{
  "n_experts": 6,
  "hidden_act": "squared_leaky_relu",
  "moe_layers": [1, 2, 3, 4, 5, 6, 7, 8, 9, 10, 11],
  "normalize_top_k": false,
  "routed_scale": 1.0,
  "router_z_loss": 0.001,
  "lr_router": 0.00151,
  "norm": "rmsnorm",
  "learning_rate": 0.00343,
  "train_tokens": 536000000
}
Below are experts of layer 9 (counted from 0) of a mixture-of-experts language model. Rows are named router (the router's row for the expert), up (a neuron's input weights, with its number), down (a neuron's output weights, with its number) and show model dimensions 0-127. Each number is 128 + 32 x the weight over its row's rms, rounded and kept within 0 to 255. Numbers have three digits each.
Before each expert's rows: "mostly gets" lists some tokens that are sent to it at least half of the time; "gets" lists some tokens that make up at least twice as much of what it gets as of all text. This comes from a sample of Wikipedia text that the model never trained on. Tokens count by the router's weight.

# expert 2
mostly gets: " 1", " 0", " 2", " 18", " 6", " 7"
gets: " 1", " 2", " 3", " ", " 0", " 4"
router:100098069110121060206105065129111107109166157120105171099164147099129140103150122111112070140135097108091116066164127119157154116178160159136129090163049148115063109161144122085128135193157113065094146112105102140100130219120140129173117153152152095093133177152076096128161137108098090122141155155077125104151126150097160132140110163089164162142088142122179076112122089126110162158110
up127:183096076069152130123168123143160131114086155166131131065126097096110122100117137117173139166106060072136122113082142088088105103128146159112143159104116164111141164099159112127178160119073123130138129168103151126207102133087128109101142121112176132104155196082118091166114096119127152208153110116111131041200097182143147136136105089125146156124099089069153135135153142050107139139162
down127:137095116136120100134146118103107141135103076072139162115091088139152137130111110168149071164148083152145147134143132105190141055173090125128100109131117179143103167119047110138211134102089086108134169158147113109166139077183143072102148141128071171136161100091091137096167137068091108141164148152175126125173151054120161171087134140104142156119157149073161152100087178153097106131094
up128:192141031131071073081166141114121154081125178127128148124144206143128130121121082128107118131166134138112151148098146106048123124175152132125180148137054088102064121147124204102094089131141175105107117159142116149108126143060117142136169114128172090176145163132140087107135120107135114158088098131109086118179137089157187108105146131090160118139163115080098108174129188131114161125114
down128:150071161129130174134113119126090152191183132145151153128135137148081104121134120101121113118177128163108172131096105133117090162107140164129096116152169190145067101153112043119170149097199168104112147107147099129131111025160114107173178151151118119056110112072152166093121136123120108133129174052157130170142139140110167153109187151074119072123075121116135149153143119166170110111113
up129:089107058110121143119102087156107085140186117153125165074158151122143117111141091142107122068085133154138108113079112135144172085108109174138139151160099104124050096058138143157128131156159084090159124084088132200144134132077085143115152157169095094133121195135130131086176135168112148111058144171043165152104080086140089131096135138080157105141134134079122175100159134138101142140152
down129:105106130039127111168129122101121117070126100105127133128125071122118160147139115145143147100141175093134198075166118191175151122108133108114162166130138154080142115144155117075097147147168124164192084171144080094072131109167102126128108110100105118169167138151117101098121140126132154159128136137149134095114166201086114131123138187171206115094096118123177127140170075106090237140123
up130:102070115118219064130136039111104124133125131096076120160143129164134121135167126151133139122131132134102081130106157087122140102155130174146182061146141081094110133091149136169137165141197132063127114091124164091102114129126154134145099136126116119137148123139125146127080127138099167119056170136140196115132139097096089110158069153109133055097185206177117094104110182135090154133161
down130:167090089132145140211130148127177143119085122112151081138129174170159097122181118157103109137099159093123120168135088104115119155070103113120120130069117137129103083185114129068180087154128144108188076148139082144127133035100155088099124099123142110078174090133196108142200141119179106148070161090099136130126122103111119135086087164116103107145119128171132095136181102101111147161178
up131:128139125123110101176085096141132132093144183110160144168142142133139099095157121117139086077029186132096167138105113114134125113092211142111122176140090078112173131132119174100133208105150115129120136108088134123107137141152133165044166134156100131134127175079099096097122153195126178183127153166107125071120091137125122104123140172180050082130119080109094133102093091109120148163105
down131:077123116146120158151162127117083137149121133051132151122142160121127144149149114136107096090125078137157198158119085122135121103123150154164170059109133104136081082156102147103177163151154104162120097138110119085046112115146140144150095101082050077134176138128134100156111097115101101096208125157132147122122108167132126131141130161184077049110102106073163119104158102127142084178043

# expert 5
mostly gets: " on", " with", " for", " at", " have", " after"
gets: " of", " in", " to", " for", " with", " on"
router:107071120128151146071159082085097118178123161127146134116187111125181211055134158097071136147111095156107112173119140109198060127124142121158091128146138140156070094107073136112094124149156164105127138076145066171177118192148126103138142166133144155115074080104155149126094144154125099142114150136114102140105205189150111151103084150125115105131124106131134089117160134077188097140126
up19:130110174171091131082176125134167140096154193192144164084147167147125178089153104144077157097128124105115132114122076140067146070067139146181090155145151098120128129123078143189117102111090108122142110142156117137111096135128136175162157104169029143145118095136136174099099089100152126115088189123167213153111143134131174136187110138110147099075146163105159123140120088102160129119092
down19:069168122109150135172106207125102104148117061154179073164129110103116093156172121121156112162071103142158117135195125126128204139155129138111149136145132106098174116117099092197145208103116110206167095132113129090149144147135146141116107163177145149126179125158172154121120138140180105112077097174105143159096074130161126118121092120206149095107140103175157142109085094155144134122082
up20:107134085113166151149110142167103158179131130172155116075121103123177094136168153163132136121103148099084111123133134062127127138079057215101144112129071171184170078154105151094103157096159126139118121167110142152095133132164127117100075092179141108106135143127120179117157099158184162133129181161167141139100098154126191114164060123093173075080102127127132078106196128144129133068137
down20:068148128174107141132133088112135089112129077099194128086030178083109106139086111106163114154131127138164072148112135164103193129125145118149103126136129119132109142125157213162171131164143123160095135170125127106063205138061131105134107128198119152151083168128128177174126158123197089110101149174125067123124101086103138142098151152151162129126149150141139174082084126141142142118160
up21:132117111108125172058174087061129104127167132123116077122177150159146117136133122080109148170087113135103138111113139153082133160124127107218160113160069108164160119180138156136136118174115078161097181174150100198064129137094121139138138100147064097106105139103156127116206151152157053117129113163108144108131123138124139140174092098134074152106141130127152154067089112127152114083052
down21:118202146141097093085097141154082096128099079093158151144115131144122042164138137136175099135170133107110181116156150160146124140119122069143181133099157174084163138087129106078150151145169071148000149131084159123109110080155146144137155120121112103126200083181160101107137128161162168174127130099133112188140131160139140109114146144134127122131088098108148119178113127147146125132069
up22:091181149114166128104098163152163093136134120136127102056160133092064230143136117142107078185158123128170141126100083060184113111115089144133129147147147131168128150104133119136120110148155167094102156167095135148143151131140172123156153110135216160112158125094112156125135084113100102165100111134111166099143126138067143166188091134099163192103077090174118132138091122127120137166036
down22:086163175097161151163130112103228090106183120117107158093115189174132090113091137120087139159127087173101110129145140104090105205121158119140157094108135123125128125135185089142139066121146129173122109134170134145147108109172159162163147128105146133089134205076145129135117141103123110094112067146152135167095155147116207123152091157078097122132139028138094159118161118135167094127169
up23:127139070079069119082119111142098157132145167152101169143137137134106121065159135157131094102122117159134159098121086093079134152086144146085152156175136165113054122094155130126175177166132132126143114143173159121168113134125138103122144185144232139204146126104102068120121122154051148146141125033136111136130169135180129102071112112120160150152139137079098143116133166072118170104106
down23:064112100132158139120173152160165119105157173128155116168147099145146130120125148088146125135143096146137137093159140150133117061096171186109108157185122121129138142134172129090057112052162143136113099128139086110088151087080098106143155131114089145204110085101103186126032088152181172165148185146197100100175120157103120152121144114079171093140119130124121160143109136075076154141110

# expert 3
mostly gets: " a", " The", " the", " his", " an", "The"
gets: " the", " a", " The", "'s", " an", " his"
router:115055181131166146162198179130061136155118169083176122132131113117127163141102126146138164151159110120108126150101190122138104141155168178152108117086139101149172091074076126085187166150150087129080129099124144118082109191120217102141143138139140131152170165119130196102106105085150094135104168105109147108113163130150159152130126156127098120112098159125165114082089060091189092156109
up19:116101177118163144123108155087129099144096175124119128190123117148169175212090086156155139204112080111117145111042157151122076121125141092126128158128136092159166116178165190125135178149100114157135131071105145150143130131148152145129082189099159085105151092136135082156107137195148105078142090059084101147089065122144109149137104116122089141128120101125136115131077119191170124087131
down19:125164142064110212117198141140144139152204167130113136128134132104178102122137156166142096129199104108132159144125113120185136142105142122055128159140108150128104107107199116135134153132083117117087108106154163130164095101098169113091108141096162109106171128168139088160087096163147187118119116136124140185125076079222111106146117095150087116117184120109132174130108175107083097159186
up20:123091139087085092115143155192110154164063123100080119162165050129088139106087157061137144116135103119145118176167110145178154131125095068157064052088113117157119184103121052142135065093102105105108139101068129102159108137095136145111134092162105138132120099104174075112060123106109144127167137127121182130159125177105143130136107126124160120150095135136116122137107068166148076107080
down20:171132139112165152156148130170155188116114101132116115115187077097150149146088165152113112146113130117133141132174117145143193164147130180150157157086118167181129167167120079126141130133125145127137092193170137186174144000065141092125095159118145148180126142148128170123105099116150094130110068109136112142150117100113087087127140100102155145117145113059108146136054074122142088158121
up21:104058183136120104131137123054106066123116100104122120174129144095082159158083195184121113114164114122108084127078140059173097133150127118131134141199148105154120124109100143133107181125114153114112098077162068195036174129115133170166168109144196090103122165140127165139143177105107154129097118101092122126110175135091197108126142125184131139104138112125105088130117108100108089142143
down21:116173188139095139130130097165121108132108163129152119146142107117128159090110163161109150121070099095138172097082159125119140124117134097138141118170124132098067081161121115164126125105073062146052187129159149170144102000110070144094103096126121104110166149159147114088119106176102144052104159090152152102152123135164182102061111089130088113149139121095173147124162151109140116126150
up22:103138130206135099098100081078163161153122172112118140100153095141112128129181124066083168165075147127140077131181144150079132084138156167159179136131162145093133122098138136122084124176144113169159170101122132173106182142070196175159140142103122111166120133170167176086151144225118138110108144096136095153105149129106134178190171130121143135098159127110131189124114114102082170133092
down22:081120125205115147102120147143170200122130128130078124095161114074143156139126142137145143113160169134138070075137139098105141101129131126162138136136111135106108121145180113130122122147126156155236107091103107175134110000093122124143158161121122132155134074150144121102135138165082102160118178109132161120118154139155166147173128109128112135113139167148117152117145134105067091120073
up23:120127159121110151143112113134095109127149097090154158146120098112166154106131144117103129207171115149115176192086109104123170079177098116130129137122157117157133098129169134070173085175099167100124165041091171155165137130190132144109084101119116122059152110107159147140076069080091076114108108139152099068143139134136215203117088161130116107139121096149172112099131100096178118147122
down23:101062148122109123121192166153117125099138133105086115156119122147121112072114107110126093167142155166111168119108095123144172186121065145145114123080097130169130110132150111124070151106160147059087137142135118142204165011100137089100174113197140093146139170120151157100164143109138135073120144110140125074127171121093096140109147124137141139101157122091097170136141086207142196088108

# expert 1
mostly gets: " ==", " re", ").", " ===", "\".", "\","
gets: ".", ",", " |", ")", " (", ";"
router:156154123132110092181137090111125106163123202128163187165073097131162104141096162142077133106147100132106123069137124072099142122118128174129164155199195149113140114098089133193141118173105127171123115163160183112119131209137175142124166105109155177162178099113140157155197124139100145118154096108137137134130143082154209129120157138180201115117140183117131151140110146115156094097088
up19:144117110104108170149156170167114156159154081118109178089113154168147113132158120149065078066115074161076164112153127093130116148108118161134059137145099133098136082142018124173127160117045122100121103145139115166142127137181140163134118108154191223133149086137118149154138141146080139107099124166097179069114103080134168121160145159108150148120126112115096133128183123116120126096082
down19:182125098143131130168104068179145127116128109142156187142087033169107146114181145110134104105132116081155146085119111087138126109146148150140176093044117108082142169133132147163129154156136142152162157087121136123137136151131229124151096115126124126117083113139217087143120134189112107149116107080144177195156100128099142105115142153118200113100161122120190149102108111189154114086125
up20:169115131165172146153186156149119161103086104150083158118154103116175141133137143123128169113150143146094113100150144134090149112105091093171164157131226088050153134111143164158090066081146139101117154139195195161141102141129156086101134088133148130131206111117114121121153088183116129145101095096085110090132088100089164142108116151092148069109121127084094119160062083151160121182099
down20:163096124122130124195137143139165135140087070123128114129104124126104130162122076152156117107161133119128161133124105137074134112088171158100190113116112134113098100116142156172100181139142148079128113144170118166153132000171093144155110127176105153173149115083120088097148090074182189157153138137082214131106097193099078145153162111102111159102162121117140153132129096087125096177117
up21:174116136162144126068170190134156115149126170106130096150135051101089027122087186093105149121205160148172132102148158130134136110115090110142078107163129056124165124081135167141074138115106094150129115167146089086112128139126159126099159113170141153112150161081145168140122130193163125100131090180175136118130092065148117156095133176138176136086095123122140096093141179169117154146137
down21:111139114108106078133104140115093110209097152139111128174133120180206114190173097121114089068128138095159135137108124163143090165148095056112114126139171092115138107078094106113124173123131171108168172125146098133130090028111109134149180080109089125088134103123115179146141077130171102102139175139125159079114156128119146096144137101160114168153089189089144109074122184136154119184134
up22:149125089083174084102082097142141094116103067090138195088125099132182112096144131098120134138106071117151147161126134102180128101091135095113108116178125111130155165047138081084165128131128153120086111144171164166138088127109093124125149106087092141131152161091174137168171146167172141147114114100132165101153133157121131140039055093127162104107114114145169181146175200097144089185149
down22:174139139121148105164158057130143122092156112151143174133157066114158131096156111093214124160132125107132132147080111133089144156139122163147189162158153101135204159125145157085156105060146110067155166162090135099111154119127121151125097195109118134128111167141103094091151150154077133071122160129149149113123143099121221120126046151081082097101113124106181166128097074142154138143092
up23:131105136132103102141069079120131125136132183137096162160162180085020133151144143121134159152127083157150098164185149143173113106165119159187142142094127172120157125089155091084112133143136086111131143133143088172081120136100133098143177108136194089127178181195110115066113140149140061136114145184135092097107134127075178146099085105148145129129159131072132083097084123097109161149089
down23:147109116158093142094070136187143075105119135158150150093143168150102159114164123108145153115140090138144186197122200110135163103140144125166103131111098126058116149129124122135109159085100121196103182111161146069097064190151053193123123139109097135105109118172091112132120115104065106142176112111108161084132143125068124169075152173171142125181130137130167132149151117085181102098140